{"num_hidden_layers": 12, "hidden_size": 384, "n_experts": 64, "experts_per_token": 6, "d_expert": 32, "d_shared_expert": 0, "hidden_act": "swiglu", "moe_layers": [1, 2, 3, 4, 5, 6, 7, 8, 9, 10, 11], "router_score": "softmax", "normalize_top_k": false, "routed_scale": 3.78, "balance_loss": 0.002, "balance_bias": true, "n_groups": 8, "groups_per_token": 3, "init_std_router": 0.0248, "lr_router": 0.0022, "num_attention_heads": 3, "num_key_value_heads": 1, "head_dim": 128, "vocab_size": 17554, "norm": "rmsnorm", "norm_place": "pre", "norm_eps": 1e-05, "positions": "rope", "rope_theta": 6750.0, "rope_fraction": 1.0, "qk_norm": false, "attn_scale": 0.0884, "tie_word_embeddings": false, "parallel_block": false, "extras": ["capped logits"], "init": "normal", "init_std_qkv": 0.0189, "init_std_o": 0.0, "init_std_up": 0.0189, "init_std_down": 0.0, "optimizer": "soap_variant", "learning_rate": 0.00293, "beta1": 0.95, "beta2": 0.95, "weight_decay": 0.076, "lr_head": 0.00583, "max_grad_norm": 1.0, "warmup_steps": 200, "schedule": "wsd", "decay_fraction": 0.557, "decay_shape": "linear", "final_lr_fraction": 0.0, "batch_tokens": 65536, "max_seq_len": 1024, "doc_mask": true, "train_tokens": 336200000, "max_steps": 5131, "dataset": "wikipedia_en"}
Below are experts of layer 3 (counted from 0) of a mixture-of-experts language model. Rows are named router (the router's row for the expert), gate (a neuron's input weights, with its number), up (a neuron's input weights, with its number), down (a neuron's output weights, with its number) and show model dimensions 96-191. Each number is 50 + 15 x the weight over its row's rms, rounded and kept within 0 to 99.
Before each expert's rows: a language model's description of what the expert responds to. This comes from a sample of Wikipedia text that the model never trained on.

# expert 54
Word pieces within scientific and technical words, such as re, pre, subscript markers, and encoding bytes in Temporal range lines and foreign scripts.
router:44 57 45 72 30 17 71 46 54 49 38 55 75 47 61 54 56 33 61 50 45 36 49 56 44 69 78 56 30 55 54 39 61 65 82 37 53 59 52 48 67 45 38 54 58 68 33 67 68 69 49 57 49 28 62 71 44 59 42 34 75 50 53 49 58 61 62 61 30 46 51 51 57 46 51 35 53 57 42 36 58 25 42 50 57 20 49 69 48 60 25 77 69 53 54 67
gate0:59 63 61 75 41 55 67 19 68 63 54 55 43 57 49 69 13 49 55 45 52 42 56 35 62 44 43 63 82 37 62 77 51 62 57 26 22 81 61 59 47 46 64 39 62 58 86 52 53 07 51 67 62 45 73 25 51 36 48 44 51 40 55 60 45 42 40 38 57 32 47 58 52 53 41 57 50 70 35 76 61 41 60 22 78 45 50 57 42 43 33 47 28 73 59 61
up0:37 45 33 22 71 40 43 46 40 29 41 26 54 73 75 45 64 53 59 64 63 49 38 29 76 28 47 60 56 58 09 58 50 50 26 34 59 33 35 46 33 27 44 59 40 41 47 38 66 49 46 38 53 64 61 64 35 50 55 40 37 51 50 54 63 57 59 63 55 77 52 38 73 63 34 64 49 58 62 55 54 62 46 60 52 62 32 49 33 56 91 20 64 32 36 33
down0:73 33 45 62 55 37 54 87 39 49 40 28 31 31 38 32 59 63 34 66 60 59 32 54 62 64 57 36 63 40 72 33 29 30 46 63 56 65 49 50 73 47 42 58 32 31 68 42 51 78 37 45 91 49 31 65 39 48 59 38 56 82 28 41 57 34 33 56 64 60 44 35 45 63 69 75 38 69 54 58 42 66 52 48 49 39 10 46 43 64 79 55 56 40 27 33
gate1:37 52 65 68 46 69 47 65 39 69 42 45 46 16 48 55 41 31 41 53 51 49 84 33 53 76 45 39 47 50 51 59 48 62 79 66 50 49 31 41 74 39 39 67 35 85 43 68 45 73 49 42 29 50 62 47 79 24 55 57 36 54 56 75 39 35 53 28 20 61 32 51 60 68 52 55 45 48 57 55 68 41 42 40 54 25 50 47 65 52 18 69 48 55 74 33
up1:48 17 39 36 40 48 20 60 45 61 64 56 35 58 40 36 55 62 44 44 48 55 39 51 54 57 59 58 49 64 54 43 63 66 34 43 63 48 45 52 56 29 55 48 50 60 54 74 44 36 56 38 58 43 17 43 71 35 51 52 43 54 44 58 67 54 35 39 60 52 51 29 36 71 38 71 44 55 59 31 46 66 31 75 54 20 44 47 62 33 38 34 19 59 54 37
down1:48 34 35 66 25 62 52 71 30 55 31 48 55 82 60 46 70 40 40 31 68 48 42 14 59 60 13 49 21 52 48 61 37 03 50 59 68 33 60 42 85 63 60 73 63 34 23 50 75 55 63 41 49 52 54 28 91 40 33 61 64 54 36 56 68 34 63 65 95 66 45 56 35 57 56 40 48 59 30 52 41 67 45 57 52 66 32 53 32 49 71 34 46 69 52 38

# expert 55
Taxonomy, chemistry and technical terms such as species, genus, family, CAS Number, and LaTeX subscripts, also Rural in village district names.
router:44 53 56 56 19 36 53 67 44 45 15 60 55 36 37 64 53 45 41 62 42 45 53 56 31 54 55 45 37 57 89 34 67 62 57 43 65 43 43 32 48 46 30 50 43 59 49 71 57 40 41 56 61 42 48 43 62 77 79 41 68 51 59 43 42 47 70 80 20 50 30 75 39 45 35 38 69 60 65 31 32 48 37 28 47 18 57 58 48 35 02 74 48 56 79 53
gate0:70 61 40 75 41 33 86 53 57 39 27 64 60 25 35 74 48 49 47 81 44 53 24 51 50 40 62 44 64 46 69 59 44 25 33 40 53 19 70 46 46 54 41 31 46 64 51 55 35 26 82 40 63 72 49 26 55 47 75 53 59 33 63 47 59 43 43 99 55 49 39 29 40 38 85 70 53 40 69 31 67 25 74 57 55 27 68 25 52 52 46 43 57 39 79 52
up0:67 59 77 65 66 49 43 51 63 30 33 63 45 25 21 39 53 26 50 36 52 90 38 29 40 16 49 41 46 49 26 45 37 55 67 24 49 40 76 71 27 42 69 59 30 39 49 60 29 63 29 38 55 73 31 49 44 48 49 28 49 44 30 65 59 37 62 81 70 52 46 53 34 52 53 64 35 33 62 62 53 50 52 66 32 55 55 49 66 63 41 50 32 42 35 42
down0:58 67 27 70 56 69 37 27 38 44 51 74 71 71 52 61 61 24 55 64 40 55 58 59 56 21 61 64 65 24 47 59 14 56 47 58 57 41 38 59 57 55 56 75 58 57 68 60 33 48 42 48 49 44 53 12 00 56 72 41 58 29 38 57 53 38 77 39 70 44 61 62 54 51 39 57 61 62 65 27 37 26 56 49 45 57 47 61 42 14 34 54 59 44 32 65
gate1:49 60 30 62 40 70 57 30 54 47 42 54 35 42 62 31 62 27 58 79 54 22 59 60 50 57 66 52 37 63 57 12 55 50 54 44 43 38 46 35 62 33 68 50 60 36 49 61 34 24 33 46 63 28 45 61 24 25 66 37 89 61 51 45 55 53 57 40 51 37 61 42 36 59 51 73 40 34 87 62 54 40 48 52 36 30 33 57 80 61 30 57 66 34 59 49
up1:54 42 83 65 31 65 59 61 52 50 33 34 51 66 72 16 77 46 40 40 49 58 58 22 24 43 59 36 68 61 54 64 32 72 55 47 47 65 73 31 66 63 68 37 43 30 57 42 63 53 39 19 83 29 51 33 62 54 66 37 21 46 43 50 40 66 52 54 79 30 68 32 63 63 37 53 55 78 44 53 27 71 31 69 43 42 26 34 73 51 40 59 30 59 60 54
down1:65 46 38 50 58 59 38 36 56 62 78 57 30 26 14 61 62 70 50 27 53 46 47 35 33 59 51 61 39 32 64 69 36 42 59 46 74 58 46 44 99 51 63 29 43 32 50 37 69 63 66 63 64 72 56 67 68 53 55 35 29 54 49 62 57 47 45 53 58 65 34 63 68 42 72 77 62 70 26 73 43 59 17 51 54 62 21 50 32 58 52 46 42 27 58 39

# expert 17
Word pieces in military and war contexts, especially off in offensive, offshoot, coffin, plus Army, Air, War, anti, and stray numbers.
router:45 52 28 41 12 40 45 68 54 47 25 39 50 43 43 63 49 30 59 43 36 23 46 61 57 39 83 35 17 65 41 45 41 65 39 52 46 62 31 42 50 64 63 46 61 44 56 61 71 44 45 38 65 58 29 19 32 51 30 33 61 78 51 55 32 43 55 99 62 54 58 57 49 47 80 54 60 52 58 54 36 55 43 41 52 60 49 58 58 56 44 77 68 49 29 39
gate0:17 50 56 69 47 49 52 37 30 62 52 66 49 28 51 24 54 44 75 49 55 55 61 60 48 69 48 40 54 55 21 48 45 56 71 60 66 68 56 28 45 47 40 25 72 65 39 35 61 45 53 27 69 47 38 48 37 44 48 44 90 35 35 57 44 67 65 47 53 57 48 51 77 53 78 62 44 31 51 42 29 34 46 43 38 58 35 33 30 44 53 68 55 28 20 65
up0:59 55 58 39 59 61 52 51 60 46 41 40 47 41 41 52 60 46 32 87 23 75 51 33 16 73 20 41 66 51 70 48 30 60 43 75 72 61 49 62 37 64 49 33 57 56 31 48 58 70 33 42 66 33 81 26 57 42 59 27 51 42 62 59 72 64 56 41 48 48 45 64 26 60 42 30 64 42 45 54 22 30 40 42 56 43 76 46 44 53 46 35 53 46 78 38
down0:68 44 61 39 49 57 24 27 36 59 45 45 39 58 39 48 14 42 64 44 71 52 37 55 60 54 42 45 39 69 92 19 45 59 38 72 57 70 49 65 14 56 46 67 39 63 40 59 43 37 69 41 44 44 30 57 66 33 62 31 41 51 53 46 51 61 70 40 54 42 63 47 41 67 53 44 58 39 51 53 52 48 48 55 76 42 26 63 40 56 31 54 73 59 57 44
gate1:43 32 59 41 42 47 37 39 29 68 49 34 33 50 49 62 15 14 65 48 59 45 69 44 60 53 69 58 30 11 59 30 38 67 41 71 33 55 71 53 55 62 63 30 43 64 67 45 52 46 33 58 80 45 44 43 71 32 56 48 65 46 52 62 76 52 53 59 39 39 63 64 83 39 35 66 32 32 52 31 40 60 63 40 42 69 52 47 52 27 38 71 37 50 46 75
up1:42 53 44 52 35 32 58 55 70 64 72 64 29 45 53 59 58 40 36 53 43 46 29 38 30 51 58 41 33 75 38 32 60 38 62 44 52 58 48 41 22 41 34 53 80 31 33 78 60 46 55 67 47 41 40 31 53 71 56 31 51 29 52 45 67 52 55 68 64 51 73 59 37 62 71 38 62 47 23 49 61 66 48 39 68 29 61 96 58 71 74 49 38 42 71 38
down1:48 44 67 65 55 35 52 52 53 52 59 66 29 50 41 75 57 31 64 31 67 41 36 48 36 61 43 09 51 41 07 39 55 53 51 40 66 66 36 56 55 46 42 65 41 54 37 50 50 39 65 51 43 39 57 77 57 54 27 30 49 36 74 44 49 49 50 53 63 71 41 63 34 66 50 46 56 50 33 62 41 22 36 66 66 22 32 43 31 40 45 35 48 33 55 50

# expert 6
Word-initial pieces, especially the negative prefix dis, plus un, inter and the word not, as in disagreed, disclosed, not deep.
router:54 60 58 67 22 54 40 35 75 66 49 39 31 57 64 54 23 50 21 59 33 76 50 30 51 33 50 54 48 61 40 66 47 67 42 57 57 57 42 32 54 45 44 40 19 71 48 68 71 70 76 48 49 59 38 52 30 26 11 40 71 63 61 49 43 54 44 56 19 71 65 47 52 48 54 74 59 59 60 41 69 21 58 59 53 39 50 68 51 50 33 41 38 58 53 12
gate0:39 68 48 50 18 57 28 31 41 45 48 61 78 52 51 50 55 56 33 69 32 25 50 36 67 39 30 53 67 54 31 49 54 57 18 45 31 64 30 41 25 50 24 37 43 66 77 63 49 45 40 47 36 47 59 79 18 32 74 38 39 55 38 50 46 49 51 42 34 55 37 48 43 49 54 60 56 40 48 49 38 24 43 64 53 33 44 49 47 67 62 64 63 50 44 42
up0:65 58 71 49 53 37 37 31 47 28 60 37 56 48 59 39 60 75 46 28 38 54 69 55 74 58 48 63 70 36 33 33 53 54 12 25 62 43 44 33 35 52 54 54 67 75 66 45 47 45 04 70 53 71 54 60 51 29 39 92 81 47 36 42 36 81 57 47 43 43 34 58 51 40 67 54 54 52 55 15 36 31 58 51 36 38 36 49 32 61 65 35 50 61 39 51
down0:42 47 44 44 46 57 46 42 45 40 52 56 40 63 71 57 39 56 14 58 79 43 61 46 45 44 51 76 42 80 66 53 41 46 42 43 40 37 40 46 47 40 34 67 64 57 41 72 66 55 49 41 22 67 49 57 46 44 51 64 47 56 49 48 48 42 46 53 44 52 57 31 44 49 39 58 37 59 41 93 54 44 66 45 36 50 75 49 33 56 61 61 45 65 72 62
gate1:41 59 39 58 47 53 33 51 53 20 38 40 40 49 19 47 36 72 61 66 66 61 56 56 38 57 57 67 51 66 54 82 37 42 47 59 38 29 50 30 45 39 54 20 51 44 54 44 35 62 37 69 69 74 62 51 40 66 53 36 25 42 56 36 64 60 96 59 59 63 60 60 42 68 54 69 58 58 56 59 38 56 58 88 45 29 36 38 57 67 36 60 62 61 59 69
up1:39 86 48 54 41 51 60 46 51 50 52 21 61 48 51 66 48 33 64 46 39 60 72 57 11 43 48 56 53 32 26 46 32 60 49 45 18 46 62 51 62 47 47 54 50 32 49 47 51 47 52 62 36 34 56 41 69 25 15 48 55 58 47 49 58 59 32 38 41 46 54 48 31 67 49 52 38 47 62 50 59 36 39 62 39 54 61 50 52 51 64 67 54 47 18 68
down1:44 32 37 23 41 30 49 57 42 53 68 69 45 61 50 60 86 44 86 46 55 45 56 36 27 54 43 35 65 41 47 55 34 74 54 62 38 37 50 75 50 75 66 57 17 39 57 24 57 35 49 32 42 64 33 28 51 46 34 55 62 53 57 63 50 34 45 33 45 45 51 35 65 40 52 50 42 29 40 48 64 33 61 43 50 53 26 32 60 21 40 41 73 59 33 44

# expert 45
Middle and final pieces of non-English personal and place names (Yoshimoto, Bahrain, Nikolla, Ostapenko), and letters like ı, č, ş.
router:58 24 72 39 55 65 36 56 43 37 63 57 55 33 53 36 47 76 68 48 44 64 50 48 68 49 93 48 57 64 40 49 66 31 22 45 45 49 35 49 44 45 40 35 49 66 54 40 44 42 32 74 59 37 55 48 69 46 67 99 36 34 50 60 57 45 37 08 42 83 38 32 48 49 41 71 61 61 61 22 33 70 56 59 68 37 42 69 33 47 45 42 10 45 81 44
gate5:66 50 48 62 58 41 36 69 43 55 52 86 58 38 45 50 68 53 81 74 61 60 80 37 55 45 52 33 48 65 53 47 40 13 30 93 69 56 53 72 71 54 66 45 23 62 52 40 35 40 61 70 43 36 44 45 44 40 72 59 66 60 43 84 73 34 35 49 43 56 16 71 14 33 64 63 66 63 44 59 34 65 58 42 68 51 48 59 55 53 48 51 26 43 65 44
up5:54 42 36 28 44 56 51 59 55 36 46 48 21 41 39 35 59 13 55 41 53 55 56 63 48 33 51 52 52 68 70 60 47 70 51 34 44 69 39 68 40 66 33 67 54 46 66 66 71 57 39 72 39 60 28 39 37 52 60 36 43 55 61 65 53 24 48 54 66 46 23 51 39 53 37 52 65 52 58 64 47 56 53 76 42 58 37 60 43 46 42 52 90 39 21 27
down5:46 35 52 06 23 54 41 44 29 47 37 44 28 67 63 46 19 45 37 66 40 22 37 65 69 35 41 41 66 62 56 67 67 71 47 65 56 72 44 22 68 49 34 27 69 67 55 63 31 64 41 55 60 33 49 47 49 68 77 45 57 60 58 44 47 44 52 46 41 39 61 71 33 49 45 46 48 58 74 57 58 48 51 39 46 46 41 46 39 48 46 69 79 46 48 43
gate6:59 58 49 54 35 49 45 52 49 54 37 35 57 56 49 54 76 52 43 47 59 46 58 16 27 55 51 18 75 40 25 60 67 77 46 70 49 61 49 45 59 42 69 69 59 54 87 86 51 53 06 91 55 26 64 36 53 47 11 83 39 31 40 73 58 65 64 39 45 48 30 30 49 49 42 31 60 41 64 39 36 47 34 41 66 61 60 69 55 44 41 42 73 44 51 62
up6:69 40 49 34 33 66 72 64 63 49 51 57 36 75 71 54 40 47 46 55 69 34 51 61 69 54 54 35 65 81 37 64 64 71 53 71 66 46 45 41 58 37 46 59 42 51 60 18 67 50 53 89 74 84 31 34 40 51 35 54 45 68 70 31 50 50 62 36 62 63 53 70 40 31 63 71 45 66 61 96 50 60 49 49 54 37 33 74 62 59 47 65 71 57 48 38
down6:68 50 54 61 57 61 61 93 63 42 53 69 40 51 64 78 42 61 42 59 30 77 45 18 37 39 70 10 56 64 63 70 15 62 15 48 79 55 68 45 35 47 52 62 56 56 51 58 41 60 38 49 34 79 72 52 42 42 53 50 48 52 38 68 75 45 30 63 31 44 46 60 66 55 51 55 43 27 45 63 32 67 57 54 62 46 28 40 73 38 46 61 68 19 76 55

# expert 8
Word-initial pieces such as pro, con, anti and ex, plus adjectives before nouns, mostly in music, film and album text, e.g. pro(gression), Pro(secution).
router:50 18 38 21 56 59 57 79 50 57 71 54 37 50 60 36 54 49 57 58 82 49 50 32 79 55 66 46 63 68 56 58 48 39 53 62 55 43 49 32 65 32 51 48 50 58 41 39 32 34 59 66 71 46 28 34 56 31 56 89 38 40 49 47 52 45 62 40 52 57 50 64 58 69 55 66 39 60 25 57 82 64 67 69 52 68 49 83 57 29 72 31 36 55 49 45
gate0:28 69 32 43 37 36 55 47 60 66 33 35 52 62 36 62 41 49 45 51 33 29 54 56 57 18 37 38 53 70 54 44 39 48 51 67 44 51 53 37 66 49 46 57 38 32 58 63 68 52 51 42 57 61 50 18 46 53 70 26 60 64 60 35 36 54 27 95 46 55 57 67 55 61 54 41 60 55 55 61 48 37 39 65 56 43 48 52 49 70 43 60 62 66 64 66
up0:43 53 53 80 40 41 78 64 53 41 30 41 53 34 63 60 64 60 24 49 59 46 60 46 23 48 44 34 47 68 68 36 59 56 54 63 63 46 73 71 42 43 50 54 64 40 44 37 75 29 23 74 34 48 39 48 50 58 43 50 70 64 57 37 50 52 49 62 50 59 68 49 31 39 33 30 71 57 35 43 28 51 15 34 32 27 74 46 48 34 00 71 61 57 52 56
down0:66 44 52 38 36 49 69 79 53 02 60 45 56 47 92 57 43 51 69 67 32 71 78 70 60 59 43 39 58 53 41 54 49 51 48 68 48 56 57 42 36 46 71 83 57 44 53 69 37 66 59 47 51 61 52 19 71 26 87 61 67 31 53 73 29 57 39 54 40 50 15 52 59 63 40 59 43 40 41 46 64 69 59 53 48 44 38 62 46 40 67 44 32 48 60 40
gate1:59 47 23 39 62 63 52 63 48 57 49 66 72 54 40 37 45 34 24 56 48 57 35 32 69 69 60 57 36 40 52 48 72 33 45 52 42 24 19 22 44 71 57 46 41 42 46 64 42 64 45 62 62 55 50 58 47 33 75 63 67 51 50 44 29 31 62 53 61 45 64 53 70 45 61 45 43 49 36 58 41 74 52 55 63 62 48 17 19 47 73 23 50 42 61 58
up1:64 81 23 48 66 34 65 67 75 37 36 48 53 46 47 44 53 44 44 42 62 57 48 55 34 54 55 72 58 28 35 65 59 70 45 77 78 38 45 65 44 50 49 57 35 40 43 48 51 60 50 60 50 42 56 31 65 67 53 43 50 56 66 47 53 67 36 35 54 47 67 42 64 26 57 73 52 65 59 70 63 51 44 19 67 48 53 64 39 43 48 48 16 49 38 36
down1:49 55 26 64 58 91 11 48 77 47 55 64 81 74 51 60 40 62 56 45 57 41 67 35 72 56 60 35 56 63 53 55 71 53 64 36 31 40 29 38 67 59 47 64 30 47 40 67 93 55 32 43 62 35 53 43 25 21 19 56 39 64 79 57 55 55 61 38 52 75 41 30 72 15 45 58 65 72 35 53 48 49 44 60 63 50 59 27 27 40 31 35 35 47 43 74

# expert 60
Pieces of proper names in sports tables and text, especially Mon in Monarchs or Monsters, plus places like California, York, USA.
router:50 64 55 58 56 54 72 45 67 65 59 56 46 64 53 26 53 35 66 47 55 83 38 54 66 25 53 43 55 76 48 43 56 36 41 48 49 46 50 43 50 52 70 51 64 72 45 45 78 55 23 67 54 57 27 28 58 50 32 68 49 59 70 44 36 48 56 36 55 70 18 39 37 45 54 66 65 62 78 23 31 44 53 87 72 49 53 72 62 51 64 70 43 52 34 52
gate0:56 49 15 61 48 57 53 64 25 43 60 45 62 68 34 61 52 49 54 60 43 53 51 32 48 55 43 38 54 43 57 48 71 53 63 55 43 37 44 46 33 32 44 63 32 58 28 57 14 51 18 67 63 24 45 67 62 50 67 58 62 64 86 61 42 54 52 39 19 32 36 32 40 42 40 55 50 56 63 47 26 56 47 64 72 32 47 39 33 48 55 62 48 46 50 47
up0:54 50 34 25 54 48 39 61 56 39 63 70 49 27 46 43 47 59 93 77 65 33 58 39 56 64 55 61 75 45 47 45 47 52 34 76 41 48 78 68 47 62 53 35 50 65 40 40 35 30 56 90 59 61 39 30 35 57 36 32 60 72 55 61 35 71 32 45 32 82 58 50 99 53 33 30 77 49 63 53 43 42 74 54 78 56 48 24 36 42 45 25 42 24 52 52
down0:52 36 37 34 39 37 51 54 29 62 53 68 68 73 73 48 83 57 44 37 61 43 61 84 18 52 83 35 72 42 54 37 33 97 86 69 26 48 36 48 42 45 54 50 44 38 65 43 61 37 53 53 33 59 54 27 45 52 47 43 71 63 46 51 55 42 38 70 19 63 46 38 45 75 32 51 33 50 34 43 55 67 70 34 39 53 34 59 47 12 28 34 38 55 58 53
gate1:51 54 17 74 49 44 48 64 27 29 49 74 26 38 45 66 38 41 95 50 32 77 64 47 67 36 77 45 49 62 59 74 54 65 45 59 50 57 61 45 49 74 10 67 45 56 44 31 70 60 47 43 41 50 43 36 59 35 47 63 54 53 35 54 47 94 44 29 39 55 89 38 62 57 65 43 57 41 57 59 63 26 64 42 69 31 26 23 23 60 59 53 53 26 42 29
up1:39 45 66 51 63 64 54 52 54 49 36 36 39 60 46 52 68 46 45 81 68 41 63 24 66 68 25 46 65 40 40 55 45 63 74 34 63 58 64 69 57 24 49 36 50 54 62 52 51 56 29 59 42 31 52 73 51 42 51 39 52 71 85 50 58 47 38 44 50 69 58 54 56 50 55 60 27 11 24 42 43 79 41 34 43 24 20 45 58 31 73 60 56 63 54 31
down1:49 13 71 28 41 33 49 49 38 67 51 38 59 62 51 34 46 60 69 49 38 53 54 73 34 72 35 20 44 18 42 62 39 28 74 46 31 65 64 46 40 54 40 40 36 40 46 50 45 51 77 07 29 50 59 53 43 49 53 43 36 45 46 58 29 25 56 64 68 59 56 63 61 47 59 08 33 65 31 37 37 66 73 53 47 72 25 58 48 30 55 48 32 59 49 48

# expert 58
Parts of English-language place and institution names, such as York after New, County, -ford, -ham in Nottingham, Montgomery, Sydney.
router:49 78 72 38 31 45 50 72 33 46 45 52 87 48 46 37 54 45 74 33 10 59 26 80 78 44 90 51 54 32 26 49 54 45 47 47 15 52 28 42 65 45 67 51 49 75 30 51 46 44 42 43 40 49 46 63 67 37 37 48 37 43 49 49 59 63 60 63 53 87 65 33 48 54 50 68 42 50 30 47 28 33 66 55 63 74 50 62 52 57 54 48 69 41 42 62
gate0:45 75 29 55 35 35 22 36 87 69 28 33 52 58 65 53 47 60 58 55 39 42 80 49 42 67 96 33 47 41 48 54 75 69 73 54 34 48 45 44 28 39 57 41 52 61 44 47 78 43 43 63 55 44 45 47 29 73 33 70 58 46 29 64 35 23 51 41 77 34 32 80 17 49 27 37 58 27 49 20 46 30 50 50 61 48 59 42 40 47 62 59 63 62 47 51
up0:35 44 74 72 51 80 47 37 57 76 33 61 47 53 52 53 31 47 15 88 60 32 61 44 78 47 62 60 68 64 69 48 35 27 43 12 45 49 42 28 59 55 59 51 52 36 59 30 55 36 35 39 43 60 42 68 60 53 42 38 52 57 31 32 55 48 49 52 37 36 63 62 42 56 67 47 43 65 30 33 04 47 58 45 53 22 84 34 35 41 33 36 45 47 59 37
down0:59 47 30 50 29 47 30 50 79 62 58 88 64 35 49 64 65 42 61 43 27 53 61 49 35 47 39 41 37 48 59 18 34 53 40 58 53 37 47 40 49 62 71 35 39 35 65 47 58 69 48 64 54 37 47 39 44 86 30 06 43 59 68 46 71 62 49 50 50 38 37 69 32 37 48 70 72 28 89 37 26 48 49 48 39 37 37 65 70 30 47 44 49 28 63 48
gate1:41 54 57 73 40 70 50 57 49 59 41 43 53 40 54 59 48 34 75 29 70 39 62 27 47 54 39 41 55 64 45 70 71 58 55 56 36 47 38 59 38 61 72 41 69 63 58 40 37 37 44 45 43 52 26 44 81 52 55 51 22 80 60 49 32 35 41 56 33 47 44 34 29 61 36 60 37 35 69 60 33 52 60 52 59 44 38 52 38 74 22 77 43 49 49 63
up1:27 57 26 75 46 41 76 29 47 27 47 37 19 47 51 49 32 58 48 82 24 25 96 40 30 42 14 63 52 45 33 49 64 47 49 42 25 58 47 69 48 46 46 33 71 50 54 54 46 51 40 48 66 36 66 55 35 42 32 46 41 36 42 29 51 58 07 45 63 60 35 72 67 36 19 46 49 51 38 55 62 50 24 41 56 55 46 58 50 44 50 23 45 59 51 20
down1:62 46 33 45 45 69 53 42 39 23 51 51 50 34 43 49 26 23 41 15 63 45 38 63 65 41 94 58 57 80 72 67 44 45 49 40 49 44 41 66 52 46 41 53 56 55 48 45 48 61 46 51 32 44 56 57 49 59 62 35 50 47 53 68 48 65 40 33 45 49 42 47 20 47 50 66 46 77 37 45 29 47 40 43 30 42 21 47 41 26 65 36 41 67 59 35

# expert 50
Month names before years in dates, and single capital letters starting names or terms, e.g. H(ague), H1N1, K, October.
router:57 54 61 41 64 67 40 29 52 37 57 34 42 46 63 37 43 39 63 50 58 50 57 78 74 75 78 47 42 57 62 64 47 61 38 44 48 64 50 59 44 50 22 51 65 36 06 78 63 44 31 42 44 54 41 60 77 75 55 20 58 75 58 50 58 68 84 62 74 41 41 45 64 47 58 59 50 54 36 66 63 38 55 43 50 32 38 57 59 49 68 63 40 56 42 68
gate0:59 67 64 13 50 40 53 54 39 63 33 47 24 51 35 38 71 30 39 72 35 58 51 38 52 80 55 48 44 58 36 65 71 20 42 51 60 25 69 39 44 56 62 30 59 69 58 71 19 34 72 63 50 34 64 53 22 46 40 79 30 61 58 47 45 66 56 56 58 52 38 56 30 47 64 62 58 55 38 60 43 49 48 54 75 54 49 73 51 31 51 56 25 48 29 43
up0:45 61 38 38 55 57 72 71 40 09 43 55 24 61 38 68 64 24 55 50 63 71 69 57 77 47 59 45 53 35 65 62 58 67 47 44 67 41 33 52 30 44 49 34 14 57 54 14 63 70 44 71 53 59 43 55 29 55 30 42 61 70 41 32 52 41 42 25 63 49 38 32 50 55 62 68 57 64 40 54 45 48 27 61 51 74 37 43 63 44 44 49 41 67 49 67
down0:38 42 43 66 50 54 62 68 57 65 60 55 57 71 52 58 46 55 40 60 45 48 44 54 40 29 48 86 60 28 40 60 50 32 37 69 32 28 49 45 30 42 56 66 06 36 50 58 66 40 50 50 45 57 44 51 53 70 57 46 62 39 54 31 83 59 48 52 49 41 41 34 49 46 58 77 29 44 24 65 35 50 67 72 49 69 12 44 41 31 46 40 64 40 44 62
gate1:42 56 45 75 34 41 30 40 75 50 37 39 44 51 37 56 57 60 50 57 57 49 72 21 66 48 56 50 49 51 61 56 41 48 51 62 44 60 67 58 57 75 52 40 41 44 56 48 65 64 45 72 49 32 54 35 62 83 39 57 60 88 76 20 67 39 37 38 26 25 50 66 57 36 57 28 48 47 25 43 41 59 27 29 64 77 52 96 35 72 54 41 66 55 52 55
up1:53 41 52 40 42 51 38 48 36 39 48 74 64 43 57 43 38 58 43 60 72 53 62 77 55 61 47 49 35 51 26 49 52 59 56 30 58 53 61 49 57 63 55 72 44 46 53 75 50 50 53 43 41 48 39 63 65 78 52 25 59 67 89 47 63 57 56 52 74 50 44 57 19 61 44 65 54 32 23 42 49 45 65 36 72 49 39 53 32 43 66 84 66 61 73 44
down1:48 31 60 43 74 71 38 48 53 52 48 24 45 31 52 40 46 39 65 21 53 59 46 82 49 42 31 78 52 49 49 44 59 57 41 03 36 46 36 66 79 38 38 57 36 63 46 44 42 49 65 37 58 37 61 49 59 58 50 44 61 39 41 49 52 32 68 27 58 41 51 37 42 57 29 43 52 47 41 58 55 48 54 70 51 33 52 41 62 55 33 28 33 14 58 52